Experts of a small language model.
Size: 9 layers, 7.37M parameters.
Experts: 8 experts in each of 7 layers, 96 squared ReLU neurons an expert, 1 pick a token, a shared expert of 192 neurons.
Training: a variant of Adam for the experts, 829M tokens, 5331 steps.
Below are experts of layer 6 (counted from 0) of a mixture-of-experts language model. Rows are named router (the router's row for the expert), up (a neuron's input weights, with its number), down (a neuron's output weights, with its number) and show model dimensions 0-127. Each number is 128 + 24 x the weight over its row's rms, rounded and kept within 0 to 255. Numbers have three digits each.
Before each expert's rows: a language model's description of what the expert responds to; "gets" lists some tokens that make up at least twice as much of what it gets as of all text. This comes from a sample of Wikipedia text that the model never trained on. Tokens count by the router's weight.

# expert 4
Function words and verb pieces. Connectives, auxiliaries and verb pieces in running prose, such as to, and, has, would, which, can-cel-ed, not-iced.
gets: " to", " and", " was", " of", " for", " is"
router:145100139156116084130149093129125123095120084136114150155132153140094148128084154120128112127117116137099116140140164108135152124146165167114145101147147129130145129146146129072170099140083115038126126148156139113141117143106148129155126134155141117151148151132151142140108141136101117155161126145152118137146088131184073114111147134120129115112147136150107143141116134176071096078136
up6:126110128156112136110095147148095118159138081112108118127139168069135142106127186115163113130138105099166117148122108148084170138171126133117066141132138113194133146146119126105147128086118112084157118109116132134121149127146129109132123115115137146138099127090126171117123159152065113137093135109129084118105138151111135161106153136139084117126134140151139144107115121132089110102170
down6:140142096120174118123163125142131098128148119069122120128120136118132125101122122148129115131146135132140124186100164132143086121177147138131103125104141134106128125157133118149104113122141119114112141154080163171158122146122159067116158142113136101129101099115162170094090135145143106102148142109130103150106080138160154125104146132185130146130162158131049098141114115115103147147144
up7:142160154145148121120148082151149156131172121129080096166121113115144098119126146123118104125150118128124099123152181127148141111099138140116106110099086139142167126132089161115116150099075163064101129138107136121138113167133181115145168134140148153182066136136130104115118094142122159130146116113150166140138150150150084099148107122158116143121147160146111123130104136116119111155120
down7:105162160071141126137168156109180132150104143088129105096112128086157119126156162107106120135070152136113127143147129142082120132129096131095163122112096133167156141131132090156131110160142179137157123137100107109091102137137141084107100098157089134094121135138108142122126156123146102154146152133112152112180122145133135112112117146139107159140114134115146152179140094153114136111099
up8:103122115121089119110137107115151115118081107167130159071156108080148099130116127111097124130123130144109120109138146129113169146139114132096128104126140060129111106127148141125097180143109156174168160122119156120129129103162097121130133141127061154119151079136155165151137137122125137117153130107132161142121102155123148109183129145161122121144139072146150133153127161145109115146087
down8:150136124122138109123117138149107133075133119147145149100137130108139121088123133134130103127104126162128199120162132111133102141109146111143130111099140133081128138159158124182152127102137144094116115106152098109137143171148128117115145155156121156065115131113137116167128126129154107143127126197104148187154126145097113103128087085089092107155096139145138158072111114146133107121146
up9:169082105135172154119165119116139161126106152171065115130114070107121139155130133133146107094090127134106140119145134124135165151111123155111136130157107130122104103105119144092144118124074157128131116139163156115111134159121155170094125123154140125119161132154123169170100149135142145079115148144141156127118114104131096126150137121111153106115154090105135142096146154079092136076115
down9:089144103124099158170088142173098084124148154131165140121103159135126134101121149133136127116111141132126107122140133087136090093131113146120092114109152133108108134153120118147154156095129142155078069144098156111176139133139123118121120129169108157129141131144166073145123095125103133159171085141134102128080173121168114151179131156141123115114166129098118115107134140132128115148146
up10:176125121139171118146120126172106119108104137145154078089122125182075152102131113111104117113199115131101133116144117122116138138178133132111106103130147134171153121129112171107124072116097121114120124125108142133126150103156131155140129089112124123131142114159136165105153146135126112128120175125148117107177117106116105161110132132142162124105152157101102140125126148114086075109174
down10:162165143099137123108138115078152134086135092091095138138125116133135126155126118122174133161122140123158148133152133143134081093102157138137150149121140135149152124096152151169123136146165148128159151152093128141128163096166147110128140142165108167103101142113108126100075080136110143100141088132143174109103076122111188115097102122116123116141139125103119128119080143148100119140108
up11:111163125096119138129153135141162083115131130139129090130131126135118137130130115129116150108132106091109091165136160155151141184153198113109134104143085106135112127119171101110162148167143131088134140199136146113100088117109106158106151109090159164137113093127101108131114117110131080126123108139105122149190137153115103140116121148100144115146131094128135149129137146140104180111142
down11:181113127116129115158166126150188110109132133180118164114132126116119163117126109127156115093081160102124148163167141102152115166095123122102148117139167154156114099143126123163130121115130106117125134131106141120113150106102144164098148130093164136148105096147120055093130137109120089148128125127144156087131137123145131109151124121140158119128117090154128111127074165104136157093084
up12:133115178127134091150167103108121126117148127107150112126081117115129137173159141139126105133164112174141137047118092123117146168170132124129148127111118119134069118128122126185129141143165108164125157088131122117087107141129136107086150119173159120138077114160092118104102134146165095091129115126119117134138132091133143148111123102112160133116167135125130130160144157139134110103134
down12:119134122163126163097096134148054180158130140114159138164122130140155140124152124097181136127123131151085109132089125145132124131097158126105118132107083123136156127080154109165194141147139118118133142129157171134127126118150109144121130122133096089137141090119162117119140133093142112051123130084111137158124150108119154097102113111135137128128143132135155154141085136140101093128132
up13:140121120125128137145132082103154104155100082116141132131123137130123102115098138135129164157138129117157140143134100117136162117151168105147135104154132107134108171134155123124096122155124143105075135165111168122139137064154155073144113126095119092136137072178113161150113171112121118093170140124128082119126122130135129139086107146100090125112150153109129172116149124151106094112173
down13:114125117090143115104137101155109144088107113162166157129109103103138112140084167129113144106146108106122185138113135091114142105137108161146193145148086116155109156124127137169101132158137125147166119152153183094107113151127089128130129094131135105087142132113127136125095174104083148151116112112089122158148143138148127108140147109123096123111121118138151092134180110177134133110132
up14:151110144129113153169133131082131118124089138104152127088138145094103149149109127145099123163119078102122128150151148167135114091114159134088126186149122120149100057102151152124101145146088129101123089165170143118155161117160151131158114145143103154111128145155154109113125113134103176143121140118152169133148133096150115097133143142123110155156119137108087127110087117114119146144160
down14:116119143162103157171158169136151153150099148131053166133129133108091141130108164115116117122146137131126093092142139115157126141135106154147162097110108127087123100143156088167107115106121129096127167123094112148152070134148149122130105158135114124186133117151093153159123097146145117087142122174126156119135116166140107089133112118113112122115130143142108136140130098117122087100166
up15:127100084120109133150113131145104138125123073113137133115163102143132093085147150100133100104111144074141096134133136123147145161138198117122129152146160150125131103113129140097134101113133143112144171136131174122129141098103137118162149111115076121108100114179122153138127147080124169125140129121158115147113119118104157146123139113148145182149136114118135170167086160124125118062135
down15:127120139155161095150120106142121169085100101133131148126115140146154155137153157098161120116131092159129114168121145089158075103166099106104121108113124165123097128144128122081126160143114080116131133178154107123077089147119121134141114105140132149152159184125139130145104170106123097146139114101121098150145088132172099107148118117145127095113178142161117149154128120128142123108105
up16:104122108151127138147131095080098134114094140111132127152126111158153097138104132126131120176142147150128149107177161113098126100142158132114132131090152156130119128116140143098106126107115127106081152158088092123105079114123091143119143111110106222130080111107128127149151116128147133147148179121154115091103118117147141126121139113090128150123177120152142151170105174146139126107127
down16:134122150117110132117093132088133116168179136114111073132103087098163092140140117108127121142080175128111159114147090117150113108132146101136167177134173145161113118133105109121113157149148141141117134121117150134129156117135106115102153104120136169135134158153106098155115109114097090143101125121153195139143112134088163102105098123090162132117181115140164130125106114113138131103148
up17:152118139122151117119096109153119141156137104127111117101107149093129142126084142146115148169161158107172078175118130150139132145120152148101094122122119089129126104115098151112096128118121090090145097116088129117173103127101165162098173106121154126144109115179144172154146156148130139113151112130111140150112158157115147161126132142140094141133098128116112125080068182114131137115139
down17:138087101218127178169128129096156134117125167118110124137148065145154130172130117119089099127135122124120129147159145101135132158094124106111177128091108111171118141116142105125102143126122173138156123135139105137074142094111103139116114099197112156083137135097116088124119127132143150156150103125121138139125144113117115133119130138155113124139086142125132146099157136119152145150121

# expert 5
Years, the, place names. Last digit of years in headings or decade phrases (1889, 1920s), the word the, and place words like North, United, Pak-istani.
gets: " the", ":", "3", " The", "5", "6"
router:165120146128142149126138087137119151100126127137157175146144113140137091126096148157138174099153157108158147142148112112105103153113115159097167120135127118122138078143110165116118130169125157130120107125095132085134117107169123122082089143130098144135146087121145116136126092140111143167176134110127162173093179113102130102105105102092130128152144113119098114133117133177187121114138
up6:129120098159154119145137077122121137141088144134099142181157149140131111145149128142113091140147110096129146147147140161167137158119177139113132144166150084163126128152122115082112135137076132144148152130096116109136152122114152125146167087113107092102160075157133149113133113131127126111145082121141096142106112118114085059125140157115140129155114155107125109102147112129130091177111
down6:095125156106128093139135137079106144137115146108093105143096121137124122116136152141150151104104140137126151142121144150119138139125086138135107154104118090107099128115165162139137156128101132202104151146109116138109137089093106128185139132134165122076122103094132136160152148150164148125138159150139170124097114117129142106085161132139102172104114101128084132125119184101095130164101
up7:142113164119099094158124114116134143095080146128111108096170174093140054125161125186153149124126085148122145134084120125080146152126116172106111141124155123092164132127158091113163107116139114106097108148144130087162145148136167146130166157144117106108121123122168128120120119122122123143136102124108160150145142120135148169101128119124136135117193135096110127099130139114132119146103
down7:143187170147109113110110126118087147125087148104140130085154076109137103112110136145150133150136128128152085101169141152136103118072166168147133116096156132123132087122119105115129130091116164150105093136100138102136118153135119139106176153153099131164135145100163106123092138125124148156117139120128137100120149116128167145127126132079118112121121107152174126053142143136151140133140
up8:120127166130098101178133162096123119134112109128143122186144150140126119106114121107093143147123147121148110158121109121125148111126143145073128154077115088125119139153109153115150124102112078101127121133121102117132150136142163090115161130123143093051113124136185147114138106121143174155116151146109130138158097134126072118139109150128150164159165102127135106084152113129144158153157
down8:095153147166133138139120121136120110153169110133100142128117110106147137108101109142125128106110108181135102149118129162149143130124144151178101132086111121101125178118137124097120138099131111087149145100136161106125140103164153124161086104139094165166110083109115150114102150112149151119141042131112089158158102141118140139125158130140143168121102166124138125129134073100104134151120
up9:118139138161143121092131131115115166124067125171135161138088144140124095103102156163080127113119158106116135112167155142111116143151134121095134121143109130147141107104127137110137099157101141146119103120107118101149136069089112148149092133112147143102135142154136145109145105168169102161138167140136113162151123156125070113155138131119059154122138127142140087105146147131133126088176
down9:079128161130144106088135128119073155100124108131138156128139149151147104161117130110121151136084135101140184151132155119132109125113124118179162144105071153137114147140111150144120112107068157142133117176116166110137106104145126133150146103138156118125131127105138132146139165145158120125104157117151126125171138117156058106136118128107075077150121115135110097106141128102134133083112
up10:114076080124103153134192125123129113148110118143109143093131123122134116148116149172155142102097162125149083137100176100104141133132110157130121124143112132114123165146115103113148097159104123148120136169134134111127170126097184101109113109104108096143153178154161167096065123119142128108132102113127106129117144108129117146125169160100166127109145106126130141136182155112112111140108
down10:128166179161125144135141137099134160127079167104145107091138132079180124097140136105164101104095094144132068172104154111144137150125099096145111127125142140152142134096075132139146129150134175167063143115106114149147131131133161133158113114128143123116132160107086137137128099074133101127162114155125168157134103128135125131144122106149103100108115136147135131100114126119112124113125
up11:119150096164155093182137154115088123164105116159106096157115149136120099161144145107121129138125110116159111109101073124131140104125162139058143148148156106121141112145144142113096153107075150120143150136123165118117113156119162155072149113152128136098124150114114127110119138133102101124112161110151091144129108118079113156168139174125092123108145145110095169133104146128119116123152
down11:184170105141138118100117154150114162142146069132089137095143106117122105157103161099132142140137115142143137107120123114114063117076172136124097147150161104116124149154120122126131140143097094131150149127126160179082103094149158141131153083156143142118161114118138159114123138126137160136128120112113161125139162137122151132150108098162097080128112119114076146135117086129132111119159
up12:144125125110145133160114102105098115104112141110138126157109149108147090118132142091134112127111136104156132128101110116196172138135155121138127117119141088098139148159114130067166109162169107127115113136124125101135119118149118094099142133141183143127151109112129121140165143061150148154130143113133124124151195123107100145116148116122121132149094155086139132149170132123060110120175
down12:180086111125150172167159119095104123141141166088155146123111115169148140142121111084119116117090158124128141146147104128141107075129084157113116160122070139129140124126126130133092168148137128087164159120155088143135115127168105127146096169079107106164148133142155118145111103111115096133117158163081148130147104124123129143124108154155106110122136126139117114120081132125123167143118
up13:114151140099138180145081160114082119119144166117088119201126134143160139146168146101126119134127150139104126128098118149086155097148105112134157144142152094101130176140104145117201148079139140128118092108117125105149103133124127126099095138133109153132107158111156182117125110109121111132084116150147147126121132137149135126128099132089079143132134130114114127131101114169120123096155
down13:134142146139105121125138097177153171146112134127137130148160118153111096143101118104149105107097142118115138120135117106155139136056119177172162124108121127142090120148170112161145132142164118099155095118105135095148119147133127157086126132124146084149144102117124168151120134137149145125103106102114139142170149147076119157079149135063135125128131152158087117115122104099106161096121
up14:142143136131113156154139124124078109135132090103130132092096095119099116126130176070119127166131112145126123158161078121085124177183161124099117110162109128099135142103158144153128108098089080125126120109113106115133148146113176144191141111164120138153120117147105119136134090144138147143190147171151149156122116149139139123155112133136143112093128156133125115110133124106106151147110
down14:121115140155138119128131137169127120113162133139114150150133083163100099134109109112119135125173089161136141128123126121190133114142132129138133075144090103130148142118114077138094120145085139106084124149116142099065101138135128115161167126094182114137096145134103100151097116131126185095167148091112142150114140141092129106149131115098145127134113137160097114104125134156139164144171
up15:137122117125125083166145134103152078165116161130148113154133153157153143096116163124112131114146129105108091079149174137099192157118143110105130122140093157155109113116127160118121102130104122103146149143120157100152075082115113093174151134140124086104158153141119118127146155081110156157155092146137131150139158143123104112125111110142106107124145126114108115132119119168149128149180
down15:130149135126135156097101135099126156117117153131111156117056106161095155113127157104135097135116142139165147101149131125145099138119118158124087156136122093149149165145134129163142148133120093083138173128125126131127105148148165142118093085110084160109151132150106136107103163143110099144111120075140159126123124096151134130169089098146097153108067149148087152128132146128123155111148
up16:140162120141127153131119130105167094136095156144134120121118176156087133117097142090130117130151096170128127136091125133116156139115124119118086117100198126153111121175149132104140173111087142159067101166113162115170131139121086122130148115128111157104152136113111115114113133138131107125099157122163153141152165129127132169136134131129078173118137141129109163180086133129132115142113
down16:166128104130108154095138147129105104126159136114115142066104105144144108170075084099143114150128122131128174137131133176119109123150122107190113148077098180146143153137141134087123122107161108126157126134167120084139138108128104104131161120135122121119109139136141086128123107133125136135112141149138178158172080148102120099119113142134136094122128120130128141113123125131185082164122
up17:100098093138151093135091123143143137146090104106130146114131121139131083115167139174106124138121124140076122158168125136092121070160158118116175068143142157152153144090136125128124132157134131129117123155103109115151154106133123132119116094101124129150115148107116128136153152092115097109151156099186137167114132155126115140160123137126066177120173121148114120117108156124112097106146
down17:104120134124153155105102163120080084153117117139104138126153121103157159128098121111175196131153132111155129095081136158126094103141129105127183126090059159102142150163119122125130150132139093141076146077140144147103121108134146156136111119146128119121133116122135155124150143151098108149139099115138131130101134132191121123134133165157116120151094120122141109119146122111162077131124

# expert 6
Digits, commas, dashes. Inner digits of years and numbers, commas and en dashes in dates, scores and tables, such as 2-0-17, 2006–2008, 56-13-4.
gets: ",", " ", "1", "2", "0", "–"
router:142139137132141129131105132096129128122063137098128141101127146091138126140139132139151169150153166157112153113131111186110146152102137143132141137117130149098093152166147124106157095108136127130116123114153114093106147108115098080125155136084101118106133162175133141133134128139133107129104161151183085107121129137110108169124122146141123101150116142122078070128072162125073129164151
up23:130130137153129114107130164174135097114165138136117152131065117102118127160112159101104131179107115106171149128103136113146164139149127141113083160132109111120160156090201136099165083117129123142137121106089166093130117148146147109113135110110136178140123133110111114174123099150137099129117094153156105128158144139127106120118155166166130154121137116174104135168118125143130124115102
down23:105165152144128120103118154143123145120167147133147135135128164105154119080142134151160114151113118104139138148078172117139154074140120103126170094121125122143135142117063101085134140144131124120144088100100151110134143106142111084156149131130124192115133126132121079138111154123140099135050096142137095092119127138163132182136147141135101154109141103122125144149110145148144129121108
up24:159119146134151124111156080129133106099182123106141109219110095151115113140095164151123142160139166073121100132132095143112121129166140125103146126114142122143104130152146143160130146111104136117118142119121103116139113119121128152134116135118132146106172129144134113158084128112183083172118156131077159138191136145115129134151125133105095133147103134103102106091139106103098119124143
down24:136113135148171121084142119135129140142155128173135140149156146142112126109163162150105148096093120130061150120118099115158113122102122112122191168124080169115125117088146116145098158108143141119111166136088144200122135136151115128105143128132100129162107136146111095138112110115161110141141113132102139117127149128112137125118179111068124104101121130103141120101149138081160099135151
up25:173067120151160156171140102104122147144126143127102136102101124113165148126131128157139165138143117158124130109183075145085122149171134167104122113128144114136108118138121108129117122086106050129137143125140139095122119109054098128105114105135116164122155154135161154110135115134121108107151134117100124135138138129126162141119152119164100162146143118135121126102119149157108084076133
down25:151128093132140121142121139147168154141128147128108169084122126146134125150084082102143130138129138162143117132079110104146119109089119136121137104159109097113142117151113155140132127077183108116132121128105131049135152156128101116129103062113143126107101163160116154127121159132153141095114133126115130134152118146131134138149127092174163159133079154104129169121124103115120105139188
up26:139104133148140119093163105142141140126092153164157133166140111167095140118121156126155103137119146138083137142130128078093125155186128135156125111130152083174131129134147120125132118123124094135105093143111121119130146092124131102125129192130076187149129104138148139119094087106107079116126132151126122127159141120121133103105161149133136133091133140150119164151149158106195103110100
down26:129108140105108184100115142124124089137145132152114081142146158128100099108161130116082099142125142134147198140126096085122140152153117135102152128105123150132132109126106144079106156146147170135093118108063121134108151130152162161125124114122145131144097127100140148117070138097123118129174110107128174086149110145144127126105126137143114090150160138123129142104115165180136152126124
up27:138152091140147158150167145116096095135108135091147065136104177125108101145116127147140133132119154096097116132158135130135163095140143132135145109119144083126138125091129108110110163149107131128148135118123107119162152158100155148166087166134100124148098089133142116136149133121138125163108105116141121115189086130123156108126131177139099117099174110107131154121153190131099111118082
down27:149129106141100122144154109125094067141146055174091130129099134119103096191138127125132145106119151136138150123128136142146134085128135152135143131168134100145122139112120132112138131123125173111110139170097130219137146135150143136145125148124123136157135120108104057143150135115152132151112104133149170116131119089092147102101120139091107176113123118128112150134114115150110093120136
up28:177112102148112147138152120135142138165096176123084124141115102110143155095115128118130136136131114159104135103106117124121124186086138070153112136144083101118093107093147142158099155131120128122100154151103161108164145126082130120134125123089081152107159090154143123120113135126126129128151101164167143123167125138138153108155127171149138135161108104159125139139060111113135131156122
down28:122110096127137185137155118146141159134126131148131158145174102139105139121152098093119132062149099107108154091106113097127114124094115133089109181169153121125092166128098097130140142143085140158131164143165130165130126128149089151103122123138107092131157134122109110136109095120120163129135126117134140111069116169150172133118124165153112103134117089138125151096112160170144118133118
up29:086113140123085127119170125117084135158138112129168104119147133112128135132131165170124139125134125153139183144132111135100128104119124059119100083107146110151125146131146126145120128077145164094157135123147117104147140094121115071152127126118108098136137115134150171120172082187142133122144178143123116104156152147107083139123168141112081122110109116144112149116123100137103112155109
down29:127126129193097141108096141114122114089147102116137094152109109107131142138137135113151171098128173155137132121129121142077118143123152164139155124143149085131127120103138098133150147135160095124081106160162119130126136108149147116151130142075107069113142165126163165091122124117066146107132181128113166134132109114140112149115131080144112150131097160143083154154129116133106148133135
up30:113134072138142126150132117103174183124132135154158113089110152171125114122115148133139145132093140153101123133152144150115126135129115136134124108156118052090132125119140122106103095094107097097102133139111200104144153135148165120159110137168110121104122099126087127101077140131150144122108120174140170096117116089115158103163130140151130156156158123129100147131104129150138098130114
down30:112113122144110094130157119146099121153133118120148118128122126152158144111122104127112178105148123114146132116114191161132099109149092122109143119145138127155119185146109105182176127145123122145120123128091117103137172149124118151123125103193119136101123109138130100141111126121129137084094146071131150137129108155137067124143128122126155132059100141146132125113157132122086095190108
up31:144129119144131137139100140099161121107129106122093135098116048119105066146090142160161108153134117139134114153108156134102171163145135137125081148147117147103103122096154169101165139124117110131169122136113125099130133058120169117120100108152103118115116142146145167121151117082155148155107107159153119145109133105139133136147105130159136142084119132105142114136127132114147148069105
down31:083158136088123136121139156114126074124110167150143151099113143111154078106145122119138160117143144129137148146123154128105117117131091169102140116135109136136133102114136130184140107151127113167154104113127072048142105099111167136072141100147163121136140149111162162125102130140153139104137118170150126097141111137136161077130133159130137092129147118148106113147085142117125118140102
up32:146110119136154148126091131108126124127135131092142104152139120103138144165090135092127114130117121143168149124119100131178162158163123102141143141135143154175091117076118097141143108118133105133143119117117130109116109095117126115108112126070124147121139131146136109137096101104074141137188123141097112134185144095167130131111177155133173138131103168145087104123148114115118056131144
down32:134138144095113121130096125098118143155143167154138178147128116096145108120122102131133108115103125155185090133127081132110104143152168082105120147127135111111142114139085098109115158103166071112162134158151138117110147108124141105146104139177150142137094192139157131141133115127157133113151116134120148142123105161114123146110156127113083133145071158119120154082118119108087126156161
up33:139095160134145145130154118145150108143113129109101126130135118203107116117142177086134113123139115088119117125171095121108151143149142086108140126087129120151086110148096173146171122109133119082128100123053113101136169107124110137123151151164132159107122129124155154135149107169159093159187122129106111150132099143141135137120154144109128167098123129112107143111103130130104153138144
down33:149145102104119131156152157111128096163117152111134137092128159121102074185108110137118151078148066144120117114115123121110137101172131100138098141138141129137163092146133161179196118166121139129170147084143110122121146112118146116131120106118150122141125113122123154083132141115149152121138113131137129123134132106090171089088126166098096107132138132147134126134099176126087119100119
up34:139142155151127134127113078162155117147126144167125094118096188126136143109145121074141110141119109112113152118098109132176136184152148164120168084106158107118162131150129132145127114133100141135063155132114142128096138154176169152141122094122115119133117166134132121116091120114111106126138100139117154104098138134135159128100068077140115154118141096114115158147140152138151136136095
down34:128102086137114139148129138196137122112165097155152128106153075120103138162114116155126100130148132123180107137107158170134103149145143146119110096107125121130120114134149089106109122107161144142109169099131180075145126135101120139119153185152117123149119118095125090095107089125114123115133124094132138154105140147145128150154101118165114169103148120141144062158090112121137125129114

# expert 0
Bio parentheses, dates, scripts. Opening parentheses after names in biography leads such as (born, day-of-month digits in dates, and non-Latin script bytes (Thai, Cyrillic, Devanagari).
gets: " (", " on", "9", " in", "3", "4"
router:108087183125139120118102106149150115140118151145115093155068167129114108140168136118098111130122082115090087134143151145156111104129128116143155140160155135100139106114143163106155129128159134123158122140153102094119091104149081139135136067133088099140097143119140170082106125121103139156097144137109152100151151166111161151146132167153142170108140125128142127140126150119148097110111
up6:115101115119146123178152131107146122128089093174119173159093095134097122143123174136116147130115168137118095135150104145092120137125171104113139083125137139114124115183102129120140108128127115135122136160122090108143122117162105127102144177108101141131187160142140121155119099145172170131130149164136164157104184077104131110153131117129130114099127132132165132093087115108129127113127
down6:131119135097149089140102105107117196116116133131147074150110086117153159121117115124128183114075120099132143131147128113131092132130081114160135119120126172161121163080148139161138102104127110148118157158178105116094137122147165125150132132132172155116097132105101108108139127134144121174113101096127143129121172146139115139097151142152131130143165145145145116122080088138095141106109
up7:178151140164159113135147128080144100136120102114132138094075169100085095118109143117178128123126142121114145095140078151164162143104147148087077114129120108132106106180088108106122104115128171111158094132137132118147112135109100159124150131153147113167102160096130145111135076148128143138146103134155148129092134119162129158146126132115127117114118135121118148137118142171123167157149
down7:118122128179111128108141153141164114148103136077134132097118090089133151156093119124161064082170089117133140096128123143113119087129151170123135109123170140131108106128107143130149135085112124110149150074162138135148123153168073104106151121106118149127088135133128105125119161130137162138148098102126135156105168168132130105143142150079125142106146121127112108146157143152144125169133
up8:113135152122110146125098101113100116129108127175140106143167097108140149183122146141122107100149167168137129145116112115088169180151098112107138129178138108143133095156093101107131151158116138114115153112127146116150185123131119096085131118094120132162171125191117158142135095147128122142120084112133140150146108105115117127128117103101093166162114163094134104130113148134091155135133
down8:105112142157142141101139138144123095107131130128146148192136090168093116132129114113116117137139109168111088087148153128140116140108127160130146116160140136100113111107080121107103117143104144101098114124134096134107169123130135186160110100157170138159089152115129093126100099162090146154128093126150156131128140117122102103095183117159116085133117122176157106125154114127125183134127
up9:173132128143147153139132147097117139122140112133134169106155146098104109113124185144120115143101151119126113143163122107099134130091125123080147138121122152131134122126125134134126116096097113135158124176146138110143130131115142079155166138133129146170107126113160135133133075139117147138183112180121167103084126159112110156149120146141164141090128155090100104127078137148050127098100
down9:134091123132112090134131133155136115127109120154154141141150137106178142119127111101088125116114144117151171128131117139137123106138134146151138164149111119144119146128197117097116101109082133120119163169128143164109164124138157113136133100094166099159093132110096081092109097116148175157183112094093131115154085129142101091116162117133128134138134117167093113146091099151101129150155
up10:165125139112106124142143158123105099131141091110103144111167105121092118139166124100138145188104127142107139143136126106118176136125106117152118121123134129177126145167144123093136163100116097094119112121112156120105121172151193122143139128135151121134142138146108172130085106133139121149084123166173107080138104109064161164100117116135140117116168124155109141119077158123114113139120
down10:093114144081137121114133148106117124107109139147101126122162133121130174126106098119094098100173100137139149118092155135121140120175129133115143132145103120124120139141130124143108135160130109132145140093107157066134139110139120127132127097187146143110138128155145175148119126155142147143148139091116147110120152184144102106150122103136130153116091161153080137027099104103118146150127
up11:148126136137145165089130145090146169129125138162133113114152140106118086113141187169115127114112100073117164116127127151103143123099149129132152092082146116142130140123119131117149137173115149089125158145107151127099145097104110143122127196152139149136138150132116176168121113141076097105113142104153103151102109123092117148154100138136139076111116159126094153151092144156126108149127
down11:194115149100156110102126058140114133138150127161138109118122117158118139145121097129160134173156137124137122102081142161121122142140114151115107115130138133114157129158068130061126117117111105119074138143098152179139138139129132113117124134157147151142157119110108154162145156133088103134106122115084125121136131122121155157143142124152129072132130134088144129129075099157176107134122
up12:128073105148089108121120155129127112159139119122094112119098141102114134132138135167147089127181200129120139118131128151116119149117140122103131126114139112125109090127174143130121104160128168093141124137145127137107124118084114145104117162149125129089123144130147101141089159111139127120127098141152068171130137144119056146107161133120109141126125144132052128125090168156109144148152
down12:153139151122155103135125101113141142097114115140126149140095154077125170121134096134140110145122130142128119103122156125091160183145102112096091169156080081107130127148155101150112115162126124098161090119148146144159113136115133115121122140108133114142161104090186146112116113132119104152126148115139137103094127140139110149117135077106160147090146150130099126178104161091076142160157
up13:138143098136090102156094089122123116138141128152129140135142087135115109108089116126140121145108126068148168138131167119147132180138167108081081132135119120124120210084124125145110111074155120129093128132125141110149163131122157171084101096126124132122124141108137142128125130118117116092130170129125139100105125104138082141125148161144158116129160137106126105102158120181154128129162
down13:128179111130152135106131136125142100136147127141147108095140078119156069083148134128152153111114172119143148123133086122081099104193127094142134093121105146097136144149103146151164132097163157122111102159113117090092133151139154087098160119145102101099144126130149078124122140159103106118140129137153113147160137147080136103172132133153136113138108137123122097139167110103147138140114
up14:129097148153138158160117127100131182121120108109130112118134113133138091174134135138116107149158141096170176090150096075124125106124155116088089134144142149107101153121141159137132181088145118171132158123137124095165157120124145161122135119152161121128105096103096119124117109172093137144138172128137144115156127148104142118150090150165147150149121107103091146082111152094129151126105
down14:094121087109141097135093139128100105119175107120137125135154130138096092123097140115144132144105111103119121113144115110147141119144115124121171120128118171103132093175123147126096158169180117115151148159148143137139104085096144118156136150154163099129111102153113171128069138083122106162122118109147128079126116138170142174156132158123151160163134111165088101115133141143107141095137
up15:178093101087089154147107124113165142093147142134132163144172130109135109139146119116130155167139114111129155110148102099142111108120149168135140159145099122113100172115126088150128174098139106115096124141115103092157126123130155114120106176131141125094177160158138180154106147139127165153118132168122120139087100134128138091110091115135116105144118115133100089135076121111133135159108
down15:114088136021117146140117117140117104064119155123147129131098114166147112145116126116130125145160108100126118116136137140165140107077150142171147145155065129132133155125091143145127155131129167139100135137127133166153129138128142143144110123129136099108134136111142153144132158117118121123092119171117114123146116166128124133088125080148178176101108113153119147133119094104099154136159
up16:139160121100137109114193104110104156104087148179152130118154113114143179162132136126135142186176138153086150119168135132112117138107113076108123121118103119131123143117125121115146186176113115125145114151117110083131155126119104153142167148116158141149064136144164126132124117116110090100145142130120110099134132125097156146128108156117160158131110085139148151109151113146106105122124
down16:081110120114083171119136144137118142108121096149108105144154158085123120156140104143118141133177137128118128113140158180134154112129095103154090176152112110097124137163164123149141151109154156154116108139097144194085137124106112168149158150125086127151168143160122090108131106133129124111111126205129111113107140116143121118119106123153128121113115116120126116125103102083160130093128
up17:133132113149112154157080135105120137094138124079155106135112116168150124132147101129110175147097165183089091125160174148089156145084131109146130152155139100140138127104143150123121111143123138140127118148110088121122103094130098134104124136126120137093121121144075148117125127074155113112162158140129125100147119120098112111141092179087155134138143170114093129152116167139150105125084
down17:127085141131100141143134161102082106146091112108142117093118141169172163139159148173107104133154077160093146123137140093099128099103151144205157111111154140148114111137105130160133135136171143159109120101144104112122122145110132141130160125101089170121146135124100139108129110076113099129092145110103136136104150126123158145126130140096151142123112141136117151107183164122120096120108